Weights of a small mixture-of-experts language model, trained from scratch on English Wikipedia.
Size: 12 layers, width 96, vocabulary 2048, 18.9M parameters.
Below are experts of layer 8 (counted from 0) of a mixture-of-experts language model. Rows are named router (the router's row for the expert), gate (a neuron's input weights, with its number), up (a neuron's input weights, with its number) and show model dimensions 0-95. Each number is 500 + 50 x the weight over its row's rms, rounded and kept within 0 to 999. Numbers have three digits each.
After each expert's rows: "mostly gets" lists some tokens that are sent to it at least half of the time. This comes from a sample of Wikipedia text that the model never trained on.

# expert 106
router:495523530576432444582482546537515440477526481438495582424496560533469513566437553540385541466533457497403550548522518491520504435438507489559525577554420544459461537510454445451620513492509547558491452415523504443444527473598571522576490491559416473466522479413542531423430440499496518487
gate0:523491558653509481465489539499533465622526501573482554454472540462514539516454545580462485491610493472534540546507500423466445440570444557529427422558499535523480462561471511447499496443518536523464591485554476516486411433622597548582470469554515497439478495497465496427481440503574451477
up0:441498529382472420563448505505624459474499405552491461474486510521489515470620404424521547514384476501537511498497546534535467388506540468522495544525508575494482452487466578560397584564576496558449504474486439511412498506491437434429499483484565460508496478491576456516529482466500549561
gate1:472543531494417447529518580451469512465472510545522503485391569526517532532477531425594511564498549519483650512539506488501459403471518537533471416527527415562444502458510458492454408527452494514451455469531523517541366495570547568456484545460490463516518500410611458485397535499485451436
up1:472439605534505565529485559622428579485474441600500501456531598518556465535463488508497526544535507515513544568451486426522508575532457524513493494495492456459510535534586541489505481566578541560534488508492492453495518575425521508332502448523498563386476468521576515556433611490486467491
gate2:444502500532519538560611513495465528479479493484491474436633488526474553543435517555548626424405471500473483494554499552508621459488449501532448596549525570522509519526489476484512461460505573537524452565528499403473388449597506479566475461471443475437558458479474519453426475497497430417
up2:462589449542489623594473417513431465437471490527521482569496461451467496590433469405472548466457565415440447480500454445497521515475466497442453541473531456571521615465469499515524499556531477529503450516596522500469615444485523439543465481550464422591538489565444567518471457552491554540
gate3:461585462467433424495419496576467469438625496417436563462471483539438478444477510499413509485471560535523525438507462521540433465503472519540542443472456487518566451590523442396593514406440589530518539403461534560541540492511548458491510506494471529466445569504433476416414541506505481533
up3:581499571534498485500501502601462438427470521414514512539589525515457428493530474447491465427479518566590496449527517500458466448523421442517420453530459547506478458443504439527524544474457588480582434529484537372489461539554421489458548472480440445531539570484408513523537598442438583553
gate4:616422566495474488547499480430602546484496447467512442427490549490427488528458537544455487558486477533456530547505474476552496410423550511525480491441481458471468414484503360479496512492608501460526540460524613574519470485561502553595408506456448469580534548487602483439537457545459510502
up4:442572508608452521480524563519489417510436516451464474442491506480487550440596508524474477475552557601537527516450541519476541520415480487475522500458532594506512440540572524388545532530497424578451480601512512561537423422492540572524456509442507481488488544554484494661576470474501540436
mostly gets: " near", "ounc", " North", " sm", " com", "oll"

# expert 73
router:516554450496500436590447494410524420491587515387505553484471504512388563568492528459456469493491538550441548522529433515474595448464546518479359509455430584451576530522505479427551422476444587549499532475518435473523485572507532569568473453546541486497476486512536536492415484531479532428
gate3:473609453486368451512468600460473423468462605490473462536575450523418454538437500484412437530551505479472456500542496502481553515484598467451508528460451495426560459522517490495568467549485497556545479481496460527492517477460524488586453559348478579480549466561560546586426538472526510488
up3:521422509442564601507507521541479551494434495501422501502515503495605511469501548552477553581458486596538518538359460474479483460507532480476539499549551491532529565549516538561450460492456587471571478556541489585417481462497486469436433510639537583498448504538545411404463487472488416482
gate4:538558418413452418521542628494525556579496479423523568473458392500491462555565395517601510500468481462475538439548380452534503519514519476510447480523449489627493431504454422454517457470489495557502503533499402536531523532546514552428598476559530455554475517525493462524485533470504543527
up4:534496558501439522468572468463494517559503545506449536524561566498533457491479501506550494543447494588558525511500461530349520518508573494521593437477401490495551556468468561381524527522465490454447435544450484582460479547557464468508542497578598488551527475401550441546372504499559421460
gate5:560496419640538503532576477474504535520457545490560458503486482493475501514454483491565531502408506484441577461440484459507539494606520523452387538475501515514518501491515469531503433576553505558421385498552500471592466598492600429516566531520539515522569487493502539537379483624530502489
up5:554553483444454486559534573536433475485491512512441578540526437387458416452508533515514489508527570474484477428450536443541510565509540512505535467568545463560517491402475463509544546512597504506451522458483522535583651492517542507534510421441476421436522472576493424511560597595431481557
gate6:530577393565487502537533465528509551483569413474491490503488552459520517522559486529495491543494557555442476644404542573491547522558585535513465474471518447569449585606507431566534481591467460554536548554499427575541469528586557580491524449489456559473547470466474453482445501572517553516
up6:516449531500583456522557526545512480540420502512473440484396515497500456511435443457432524559503600509407500486479525529618487542558551490520537517427468535523523609366567513476571524560566505490442427445411549549494474467416496468419572504447463544497531441468468410491468431517479463497
gate7:449513473467610532548469507516501583599531501400516569530541516463498480531550520524545561504574470576505460491531497538501542457526539591418559620513479513508413557552459489494484553523458550568434551467611415495542485548522548518537542447545455524374503516505547431420460472518498598513
up7:550406516576420546442531531466493530466543477450531434504428489487473514477452503426435518460516466467572521477534608562489568593440459484547468497534429480510469457397512479576493462442427488466520554457487491559344439489494455404411581574502497545565488475542504499460535477544524430531
mostly gets: " New", "istor", " South"

# expert 90
router:565523492537446409525483501515530425500486519442439567489443464489490562568368497529429539569510542536461594486484521390462504475465533514549531478487436523402530497533466549391568496513527507558458526464460472457524485519467601439488510479438457417436365534500545564498399484510528571526
gate2:587535571498390457494491585494564454526481516493523512580485557477500601545430504506564575513516438563549513499585536443532500493502574480497516459424484508514534487445505506436457555511510412528584511485479603481557490455524567430579472502576538431498490551393424503501432550444560527605
up2:495517550517500532483535510560442540577518477500439499478523459585434545629505529417494482474440399511445578429495526479578534470407441472500558462490479454488492407509644520488436480402530463547567473535525522457525399567492555435515559457499566448491426516452547491539485458495440466565
gate3:580461591589568475504502526461598501466456502469476492498501453536414500526455536524466598510535521493527515470427492529449590450497535429460446452467376590446607489601538512505447516527564504532575510566462442426550464437544595485513547490567488464535453507509490467528493509567525386512
up3:458531409419422503438465523431403474451570585431486485540519543493541517541490544393418462588453453553531483450442493538452521497502544527516519503545562578506469542502576530532543558476498538466460478447465413410507516577495501503473470588513511467391516447505476524474554425503475645525
gate4:463453534508565515478568490545412439522490486513503584476452456558498562544575496481498493516503424450333466586412473413490470526494504460557487492494488420548507519444371438514519513526492431465597534396360466431547499526562523455443541521530496509535502495522469492560526477516476432520
up4:580536413457516428466519566474542436478451525506515500537558513430523522589553476529546490407541549477619642476462551524567478514606448541489474497536456498442446507478536598505509567550490467534467554594525474512424430600505500476482492553515489553513449561505506629530455479492534526464
gate5:510444551490558461466409528537510540516439485633468573521393403539443556515496503519420438513583532544423479454466537436543506445471452531551523563539455482432515454542523554527546516607535570511526409419527568493489404592485516537483441439517501453540460538492480471532478497410456539506
up5:529411498480549487431530523490397496468493519543485455483540569454464529580558555543557479470409558462477499487562527427565492480474550502498489444533585489506496449475458456388544569550526595522429478533542518541486499555460437505543415445413586458490540622522481487486374515515579528566
gate6:547475536533448515515459500630558486515511515556463611583483546593526449462499437473484474525439516443458587390549534499472471490424501371554556500590462494495508525492471486565521493494489523520541534600495456538501514466497474565392552462465494419454501422514538417517442498501440392543
up6:531488452522503553420502502500479544505583544474583559555445458453521521523385476526541508495458513498483531495536521461504431387564397561475427466490519538547499539599553512568561515506442468518442550498565407475631458493427520418495441490445493459487410535430409444458461478475516572468
mostly gets: " cont", " def", " int", " att", " Rep", " rep"

# expert 34
router:479499536670537478504493542478557405467589464515437549428468500522523577483470514462497577489490421555410506493540509477515516442498509441467456562520472495475510477544463569401495499513474479533539483410420439519539558580552431436479530520550495445502471471515533487447421524459635464388
gate3:589510606478458442575563419504561503487521420523434504407488493435587548434551472494522533513469454522494661502583532490407476506500542496529550497551538517484487466581463389471453462490557422532461511548536488449461535499463485532450487524469562579564471469459587497516459474430558435500
up3:579575494500575477461586471526556558594483467440444493419545512495511458458467588485482412493539563571571438510494504499434490421496504483433474519559543566515480562581479537593493389386434527492547481473538504530498421528554466466449465411473576482558444406547467457552513487509478501487
gate4:460519546460549459521500531407515450513424485557528537436478473537513454488529506523557601504489450475564541456560517410495407622509539527537538567512549424487578461562495482503505552558552440440512660387417454508508549562498467502537445428493546487447495477589492507550504448533551462532
up4:490516464535524456491391493499453426483467433524432508441439480506460431513473542531497530521442511472547427571562438547503454477471494529537463524448532498491548475597558539556487418473483583559471463391581433542542567573543515519540473458522521459581706510497541467481454496535526486440
gate5:417562447603573562497560512521463462557577510475464533496546518512430494523561488491507496526469560511519546476521550468396456431418529542603505402569509460478476573489432432500513502485453448505439486460623585530530541448553468549498485533425412487507438534555560467514603463460466525431
up5:582528533484439398554534479513498439433598515490528534626474487547473478516495520527397539561527471535460622582527514498594531573445500580462470513473564492455568463455511537524462512491432430541522499461449562435574478583452515483475505436542537509548563487482495533602518537540605545508
gate6:486470519525502375459482563547550509476575523420577565493505483580494543540537413447488523501468552484567478431471484436527419472515392534471439503553461541513495486518462547534407505494552547461493448505488488584496481551368477438444606488456462520504394434466476574439530550450527456422
up6:423581557509471508493505417451421417449393408454573547541504488548461554533472514471560449618392574606535458530465527485601569448495489550498553543436500492516504476486484492451469492494496494523447404493468510424423531475475468519442533470508531455490440372556533522552501468505550490526
gate7:568500452516615512519517479528470369526534550485548526510458484498460582491428516510480575499636424481531598465484510487496564434443533640530520470452544470472518562473567496515493522528482447493547540469540443473512437483479438486525426446467441490554440587578485415444453564508513551424
up7:503472565413570500434532583555513537537516418446480460444576502513483505427492427448481442451441516571540509545435447474551465439477577564530499402565491471498538514542525490559438440468548433469494574530569497530488492386461513479535461455498530517471405450460537593548511456363454476546
mostly gets: "amily", "na", "ena", "ae", "ium", "us"

# expert 93
router:513523478504417459519485488450552522510506484470398584405407496457450502504524454474451506563470480546461536519555530469508618501425513532510460563587502520474484449578455516397532512457508517489461489371466526525522601610502537487512501404536485536447368543541577531446470408495532503474
gate2:544496507507490485523429520559556420550474462520526556422446456411532464560467541571620519572532525492487502503549501466465486487493456519429409501554472444568496451496433481434462506494532469638450537554457494424569468550424537506544479514418612513495519550517500461491421390585463440544
up2:587398542481511449427568453461518453515453495493463439428523465455552565477518513612601492449552385502420458480544481531502479510428543509541434512486535596459428481468493566454457583545454517554540440494556548447542484550467557595429490595482474495465511568445443521527564557503482478491
gate3:573424463435420515439456540476597587414562593494465468502464622428465441521464535491449466468427487514493409525547577588526488500510431492463508488569482540508487413468530550472481429460528523549504512387539512491553450522548447415486445498481552525590490563552522557540456534465451466521
up3:470476535490517544480548455495408395476575394445460483454524414408554465498507517566453540479492556533445449499635435504557495449514613452541500488468575391532510591523509537526492513496454542480534502609491467468501496457469553553572511561497524483577524488438430480485565546480501409464
gate4:469497488536420509517502563501445433508423460441435537452423521531468458394459486486540397523481529492534590500532556478455541580415495546592502505577505407518428455531487436515527480383548499493506446538465464593524524651448410436502465487525496474460493505531541520489480465508518606531
up4:499630573549497551436556466494511482497508490550464525371488465481613499522534482559469417503537465572529517554527466540509485426569580405481514515495502468564490573442468510513516512555591533455490467631562462562553444471506513469438415551468558471454496517424438573483520566461444503534
gate5:490440460466481443499489546505484469466463573430384367462515429514427580377522505481490482504462509599503553363499528568482479446451580546447478464522517476557477508550506562541441460454536470466499539527556569600563501536485528490447556443491526541510471529560554559451562486588512451484
up5:537470575466510421504471523442494444468492426536518548590536470473526417539533559490553433551472474503496448417439575481472461576484527477512519570506523495387488523482569542517522489550473448492491517479539509522537518447447573461508448426513512506567559566449410526418659544502456494650
gate6:565514445619460470497545452527552457499567484548457597509368522509459452418499487603514388490515358519600456408553440528473592486554568462457440469495483466512526464551549478547501500488507503543523489505490441521492594481476496485491496487576448493468461478549571482441521406513497508544
up6:411447484530518482520499499486452491448503516503559529473514440474490462509465485537507493538480564551422490442373526551501459461469569536440446501462591603456483381471397499520541481480455508468408404533513435411527487539585524525551500553415543503476584454514420589596474459578479512482
mostly gets: " al", " k", "im", " gu", "erm", " em"

# expert 99
router:479606541562489471586434533447550519462534535476471540437445518528485565590456503552520514523417389540528491530548507458501492459480531438547409579557450555498492380451506499455509484423536604548488476400480400500414498536553517448551439480469512553477457469467506500450583475482592540502
gate4:483461448601525510513643457438496526478540486447472534457479479542503501539447508484525572492443491514470545603512479446526421539440397572467471486468452557474478510472571521487568559373515615480550464477487426489397568553527549439535467513445510624473523445512509449543517488455560524526
up4:483533530443504512356530519497395515475559480543463525521522462490554443410532527542475498595476566458468523474560542609593455538511524509452522458483508525455562500498489541510363510535394521452469514548525544501625512515426495538505442427485458542505432506468474519403421490523414434494
gate5:493605452516444510515455478450399530479547511601506578489495589454475525565482550541527535470555554517499556441439554506525611419472496582576431550543579485531531484442469491508558571501487497460486503475522427448440467529470510576481450545525464556519511527445432611470552512425620508442
up5:491572536568557541546433521473409583537413549490477540566487557527504606597529510407465498498500506496455523442566511501465442355460443440519482554590536535469421485439519500410486566559490513514507542507553482515434513487513435486513511459428482499538445495428428434511471566484592509429
gate6:497528594585534535497521578506418498457543520532489480561557454497525521540432511505509501546524436516482582438515524419392477514459497440513435612526504521528494541631437458500533439441492466556553528574557572468552477504409519496485505520431588379591513493514448439536515508469475530594
up6:536523590509538451513479562492456538469496411502551471477430523521536479486510453481450568465479588461645454489446618450564567428471459441502485562512500395520520493486509505530569455538553494454452564473476500516537442433598450522466575568529516502437505481489537434518470527536370488605
gate7:481517510484426459572439559523480550445476574469561521498494512525580563446550467482568542573514502469503511524505569482432625473440451474522433462548562529413522404547496455500544510505482464490454441531434520537361509470527477598491440518473467495613405545496500463471491633530498566485
up7:546476532500474555577535483320509479441441385477464419479514388476482497469473583525454586534561497499469469521535456567391431582532520530502545456458457488489509481436559566493571422470520554506453461521575439491482458471447531431558566507528503464434493569515496425489532535524496536497
gate8:444517450575417586492437517453449458546592499459563462472538555532444434583432490514636520423447498465455478460483585423544518559537517485572441514611444561523460535555543545506456539548528423487485489488459485529468502497522462602502493518499458565487492422402532519416495467430514526470
up8:424526490493523502459411536552507508493507517531548522457535546529439455476519551565463449580448470472492448459458533538529581424442515469491474563433483480486532474565412498503530499559579552472529451399588395545497596547575505466471465447511430572577516404463557587441587545436483527558
mostly gets: "echn", "rans", " Man", "ele", "urn"

# expert 4
router:505492548623575503544460551453503473449517535521459518484428493509474591553438436548472476531460474569440476546516475403481520443462538480528457516572433515453499422509545524430451484474415581551483522446454426528475512616563497432496493546574431497547439563489548567510493482474641452433
gate3:497449388501492547526451573525562517562415390516426548425426501526493414557468477567580413513509532558427546474515470445450508471492518544507484462432468425492511510516492564582467499501485557488463405551478474557395514561498513477499568461611446515438509575447541549551496442438524525542
up3:402506563532495484410536440419461464459458446473539509486486494506585561453351451378520536633486498462473487561460453428487415551542469454499502507601457502464531469520434432462524465560450500526529454488447472433514505530528471460497433423470541510481568456434452496522501553540510464589
gate4:416435581509537484485566527514561508534518640560539480398477577468541546557557539464549464480481567554498473412533484518516517550628552520489541463511517531498522481440572520473489465414471530512524500444412455545444585385546560552453476588437485505616513501512466464501503469488483532549
up4:504383512555453437475438517570536514499554456442506462517454463473517522511376563493564525481488492415512403451642477561493498560496453503543545571548581571439514477521552485519560467529598554513456500498541471587526578561387476505535566506505550517524483510491482464444415545514551573519
gate5:498603494516538547635556492488477533444519558552405486595493491470465502553463550465533492569436573511437505461430459432614418506511559535491420574494543522428535431532516483547422515404519538402618515447522449473507525525540605489534499447578505525484480478493490498534462500513512471472
up5:521527490422551503514488510570480506531444576506481454511583554622463534571510484516503614422452500478550405482505499537550515534462471491443567496493470537548426472425426553527453539385480482532531451432493466474396503479515419498519563506547428524509524557399524458514614443526554548583
gate6:545585560586488572546495570509513495485478492525420507406486411521464390536495557469560506544489521478501396461520484497406486431626475505459525447476525495515432382462579467521520503542552485581529560512499472428514570556428468479470494496527462547464624498459527478550551442521511477585
up6:496494511506555514506481418467479539408502550410421457458414446508343387496567489461524474497537543559432502468578506456410434521550418472513577473407427445435499453501481491537468463410438448548501548483552455486520526524505488500436564458501543432501522451409440473486499523547550494528
gate7:481477438528631479519495543456500458441463496505444450537507513509424531561408477598475487457435518588504493603426564496564432490497444484467528442600443532473546539595612472528470527509507486415478507468395371526587458531556450465518523446512457586534481491476486502464476519503523483517
up7:485410481329458426476507460505543546597487440518493502466473454583499497413485579479484466492484580400433538486487497469493475575602579509521480585540596514461559525486513526506585538412513507470482536472475469492486489443480485540464396444507593551486562535555470475557507485437472559492
mostly gets: "ograp", "č", "ț", "use", "os", "ss"

# expert 49
router:538565524564498437613489491509487398447507526389413540527436525437490476525418579542507509567449486579500524548459406408488461466463560490554462525561427561449524516492429483450461509419508566498535500472482453496421507471636520545538484477545457524483482565467565509431458420489544462478
gate0:625502457562461453500508516375518527454460483461539544577468574567539525608520488452496579499501481491454499465474463466482486482490486397506572481517560506604470516468375474569449496496472472509546511540471465525515461574520433447500446469535468533548446568490511409428386591464436548528
up0:524488563506523559442466554505530424516550541601509700498494473528469530466456559556481373473571453435498462569557509424557477521570543513534495526533510506503484454548530503489493480495534403508440488473540592537465495455507430597438485510495438541472622449500432529439510516544492513469
gate1:458598487481568518560509563550427550499532617534466472500495540494410468506411562551555444552539491479514505507481518426537493486428581474533470532478489505450550446552479527466500578404473438459480460569498446467396476485601574403577498489523458472468516514421536531411530468487554525388
up1:548367562555439535499441419465448490487426527465489419449468449558603463534533529419493413372464466505495523460503521536437493436552424565518525399611471466470435508498520535529584500368537445553556509506443515491513501477421528507463489539431485525543536499517528488469471483508511451512
gate2:587509511506501510574479521591502484601558468490460526486464550572544435558443529452430568520527454496458545426547607477462470556490499550517564551474584536421437512485619443540454533407499414500553513498478538550471449527605526480486511510387538469511499431498546419595526470500546522487
up2:514502490496548509520527500476526479477452415366453523548517452424526572540558459545526489531592522490444468607562498445528486472519461568511439453449529432438430485511477516509464431635490516472412494434521461525591536492507492495508593458427529539419543520496496531471536618540394432460
gate3:517502542436468525554564577519399474454564496490531504585460550486452549497577521473624500506461487495465398455492423423510464403481567482544501461490588470588565452509459506439417527497496547530555568448531469443603452447459456522476523537497396506444444434480539490490482566577518440494
up3:434575446420489461500493470516561483516397438517605457467498546382470461559511515482494455511488483465545539510534475552504560505538456526436536508561540537458512498545511481461606495360491502470526535494467416517552415567596461508542427561460526446537509368401502499558466490504551440456
gate4:478495461541471417518483584589453422433503567509507469440564505516461517507513459488426524440504473459494491465467455469497443505558507483449533558518481422475422493579493525421559610531509393476424572454372564516538601531522532603477432617493502500490457460519448540491507499417445505494
up4:476492449500484457545539597480505428486377518488599477570528391493516438493426464549572452428523473489519490419470642429468490464539550497526552539442512520530510466544507460592449429412431410536504480508533474494503506460567527534556453507411399517492512507455484523546499455498549408521
mostly gets: "ã", "ac", "ñ", "í", "aul", "ú"

# expert 76
router:530536554520480431517490471447521472461578466522480499377484480417407477531517552506482529469484458474508510461532527522537523548493589480599453572569513609370475427554458442486562499450428520562481538403467506539445558541509510467501489405526492467531425439551614556445471484543581504475
gate2:465609458616573483461478444511545409482596500574514567432392456484504485501442491591456565510487519508488479513464543513462508458530535478531436461573595569460626499509588462568498499495450446577536488480480449517494504422486532431519459493537543481512512493487521566530567533520369492446
up2:436448531561493597459424557485546458483554496517534419514545420517549460506481450500540464542566441526463440450501594571485566407419517540453499537537511500538496417444544510521485473503483389512588473472521512500522508424577469545534380524478554464444521406543572574543559499555439566522
gate3:491525550531501489529451494503552466475467496455520592492462520505530480567489431438556483461564447453489552469573482467491439583561468429607496514561575448385568480554480467495549468471565410630481518391382534499474531502497503452571467521538552482514461483445559529381493475563525503550
up3:551475576490432558533478523522342478401533491488417617545470548454565501479511468513483422521474630462426486482524469456500497486501451445562490495480492499583513533493471539534491469461480485488567454581409504515394546478435526600459472469533402433554492483529477463515527504496530450601
gate4:598562547496593525574532440488543487484502502467546442426414458454584514495533512545496552561498468457512497508547445521512592517503493454514526443461546516451443407488508557420510507535576436561431430560548502544507441504493439470438543517428534482515530432489479562312454514538582510525
up4:513524558465449456513510613421486488479500595467580518519521518495455435381481549470426507449528567423511477523422598552515521477456474481494393519520488498478623475482501502496451543558472537452465481505515535536513502488452503548566467635587601562518515562515398487467515513435469573455
gate5:438576498495565447623494566637438439526558468595418515449485481542416511477521454497481554453530475533370449498498539518511477608479485469567490469548502404483461497513511435513524500444487508459458499550471459479533525427569528489500437446512417544501529431550530597470497495564542439563
up5:455485466524430426494559431624519421418388566525547461546522410566480504571579490424463512504486541534573450460523442523472496575513511519449558594518485571424570560575592468481518441487525523489514508450479483509537533522505444543552531534505469578417492529426507590493553546453496478472
gate6:549466461554547545519567478525437397499528540524488461479414505616440525460469501558464406413438552408501473457503412486581481502540519563528540581423491526398492483580458468476479553460531511517455529517503386512422441561571433555543512514547459492452468541490558548394479516476530498501
up6:424500479458562544517605578636452470507547500526415473534515443448534498537459498502419491481548498540481485471526515380409561438502486512454425570579506535479492509537508437536466526544374506460480468538561478547491514453559544526481449510529576447523437551459509455465549411477561584591
mostly gets: " Al", " al", " bel", " par", " mon", " organ"

# expert 98
router:513501552570493489530420496370514425516521471446460564530537543455410567493490590534499522528447496508471443468561535453565515502419538463539492525585475545429525544571420542433516462504506492548531530467446401490434518528606483441531505443508433466572417471488607538486467459509597524418
gate0:532480550438554453490440554465515508476501486520461612566443566502415402488501482499486452345515472495506452443499597522584573509478511565494494474543512487459479462479526560443478477476561531607449523463487493538399399531533495562491570539412491510456525483433593439421463526484446547543
up0:542492419504535486408511566554531533460483537498456454466532420505489594453479488363445586512496507518410381534549465551469563502538490562460570525432491563481456495508494566514487513502524455450492430584630553516549411507537477538520457532570501519496461431452415481425442481546494521436
gate1:525595461421492461558545595495454469524495471562457420604533529518406600568554454528502528572476489442448513505585535473484546530423519435482464520530420506482506537624457498427463457510541536573533434490454452565425563561489489474489561457530403472505463450468569475502472484409491541506
up1:533477493555504468444552434438547548432537535510466474452492516448580535581521430491541516554484473482535541452496424519504483525442559484569521482536511481552525449539473576558503383496507457493471571599608515556460592502487392480445393579582557514427472506454549471521487476520556400423
gate2:510470440490436510486493495562504511488523472544525445516580526415447553446513490546475446515496523478448552586566488489574510490381503507534500557545554436447465541515459490587514488432525485442426385420505463517527530544619493589533454470587547537470381455514544587391520451516453549471
up2:480558501393493525448514566456443480481582439541541502499386458375414543513449558462493413563478434459521474435497448460507521545530452515488544434412509505530577543502480477593442486452484469560469530497417533521565531498426521505497516478414442629539530481512542469444477441486560566449
gate3:501466572578550549550523374497539534496433519472486545528527532460456537505458558501425451466573482483442437471498575541527510404451523593576485599454597499421453520443521597385528524536424506538440487450513541546496525553611509510520507523487497377518554537554520547518480507523520540510
up3:505506486517527434496522464479553496547512388432463486425525454592549440521525507473480473522527443475542554438480405518531503533559521554454450478530412574526516503588526522527523436508517533495553472454428452470538477484392412581415536436481511585500468468351414543472588555508423512512
gate4:497515540559429552597519434491524413543508495515555471569489458560475549538563513635514485507615532526497393428561481507533504533475482505487448456489392499434464496530454466457383508435473478587549527474390508547568436453494539464559515465534454552540461434478531496484506441535587481550
up4:568430531488466560429486510515510516543461498403559472486390446428528468581454513471469472457549502538445510493464410497496406523507552446451506595522579396447528498512521494527581505488458545529417449521453486500574435539558554545519476632396510496523517492449529442559533560545529530594
mostly gets: " John", " William", "ael", "ober", "iel", "aul"

# expert 42
router:596521561546421470476451530409561454446544482504528526514466492500495550573549535491489492482524565671526533482482545517586506437492532439548467639578396522517483496498448515493547421432473508577521445508479419490459566601496505482564538544509452491538494540525592514486479444524582518506
gate2:515495576476520502525488531525519522557469569570551419507620567468541525549579413492474474552530448465465492585432412425517533493439549635493487537544580536481449512542468493542495441484455505464615504531547465605511522448602531467528493479432495508419503509452377427511489482517511509491
up2:449536517492560460467433487574469436565525442484488501543536542488482428499541539520505517499385454502497460428519514561448508504544414493511547511447508576526434422434501551515440527612562554461376539491525528476563492435557512555438483429524372567428430512430509490425556568549478454481
gate3:546508546492526469511430450537598497413599514558527576483540477546534477494410453410619470451474590619453405469531591477540477517567456515502493518522464498512610504528493547534485495488583456444412540518525450450396543510516487510404532503488513496488439563518511533516428536557527468487
up3:442483507538459525512404400480523494540490483431507436488455493499551476501577562523535519583449546457439499486522491521468499496370525437407532540527543509435487518535449468542676458493422529549533455483564478537435555425388499444486558550505498446520564590485490488483442492571570522466
gate4:508591589516450508426398471489596448587475449515502515449448467469472416485457503491464401521568517577414524564557513520417446498503467453474523468523501477467541520514488443577530477504427380639554462479496459475608455512467494471455435450510492439527457480524579530526549459522502566497
up4:418563500493528632496412599454469455530425495473535573514567491481524429579479497433584475506491549521499549519506423490508433435599515390514525542549550548394465532571493435456565506486440548562568577479443552538529557438524427508476564515523517445452539507519509509519478465539448492536
gate5:486422443564411539497439548498435504536472565483499542442514508495464512609456559525564494528510533515565492518481539582567492559420489489544530560561444463458479450534567557460466526422541580502552508414547483545474521480540526524567535546491538632460602561449523626488432417469525540488
up5:571490509463462544520470474538422550447436573486505517464465522435517525558498510497580522472508500453521498452508529535505532538488494546523572565594441546469566475507497510520473394429535492524621495505618469434615473463572492461501596440594481581520538504484593506462415600488539424450
gate6:433519531447451493476521504446546479481521463542479531447479572464494438467526552466532527554497541489419511484527484517587431503572598537409468666527508483517445460515506559541572524453478550501515584466550585518536539627445461443461518427461474544473542537446525457464492521463503654556
up6:672518518487464533450423577459527510511518545472518493454486447556512538544479533588425504511538466612581550448487501426493439448465494509447522568544513413515511475499567572477508491484539477390544443484502360428479520502468575557521496486446426555527510542516504492445414480502560437455
mostly gets: " during", " after", " until", " before", " After", " through"

# expert 116
router:539450507582509399500500528440538463467543558455400559439509428483447617493355457489499504562516454603464556458528526446455555442500528435550489528561384504442518495518453480487531558435450557466489560538488483510479568515451581518533532506458536478453548509494544593441485470509533560580
gate2:508475490444461446590486490460487491434431564540453451549504450546481606506407580502437524519532567506470527457590574540402526523490477473508547559471462525438500469522470544513589529517494503528514527632438457438505572556509449576429483549501503541462529387575529571579444430489564532496
up2:464515512446496420558570588503544561440479517552518524483479434410513487440503494530465479589529582415436449575536594484545416461484572526497408561490512492538512509438395438477434452519403506500573484454542489505442562472588506388455497430548512438544466545493489454539496489481451434515
gate3:466530442475518499503490532393561525478455554454518505498524554504426454613470565462475532568386457516483429428465570546506464384552438537460549448461520500492512453517484464515476510448437487442511511514518471388377589616491540519559422481440547474466548506465508536529576438450518543528
up3:529443505532481475493555480503411504457427442502497408534486462456501581466524490535531432516475463491515484400543562468509460487480486457561574470553490473449470477514488556465582470450513408552500486561474473577531386544460486562399525421502515606644533474537515606554503512533569422435
gate4:431455469465497484479495542522485453493473547508572516535470363473484581534535458543507482476601476452407474530450480448544568549442527489602488463472481527436460467488538561551452560586635529546540508576378444480467526496537487545449568501489519522461502436487487563539422557569406546480
up4:509425498512483482512533522432524409503528451513637505502439502389465475613397507516403430504584500559473433496430519416467540555453579555537526578548559495494565427524577434540534527512512586473485583525555483492537522464521443513462473470527507557483538465515448493445559438451451550517
gate5:540523447452522488516508614574532460466426496421476508420577512452412553477472467524506586428458507407543529440580497466560547501504461470514442542546475441446501404452455404576481505532503480448504554559421571515511575552457574397462434472487418544495579507448526478491550519492553502524
up5:471512510448481499495512510594489409568524470494480434530458440574487468500551611487438498443485515522405556507420497396472453643513429490529527586524472444611482473557425483555525538578482523464505564447544464517470557520558439425490501593539466463511537531527530450498529517485382547499
gate6:524509507570438383552565538504509469469483513518447502441459410518560473538458555493458484488570537599453565488465448475542459472536575431569565532565390506520533493545420475542437533470508554512517554603475473551527573462508586562526483519481534486425520451536544540414523395579454441546
up6:549564518508496527577450465430541506520432434522492575502504517525562476489491487569617489491537476498522541552535438473453519524493481388543472478488503478525515423412461540565553570561518460392500513487436620448477455397544510598467570482392554487488511522469453544496538410509531407564
mostly gets: " sh", " rec", " ent", " acc", " Rec", " inc"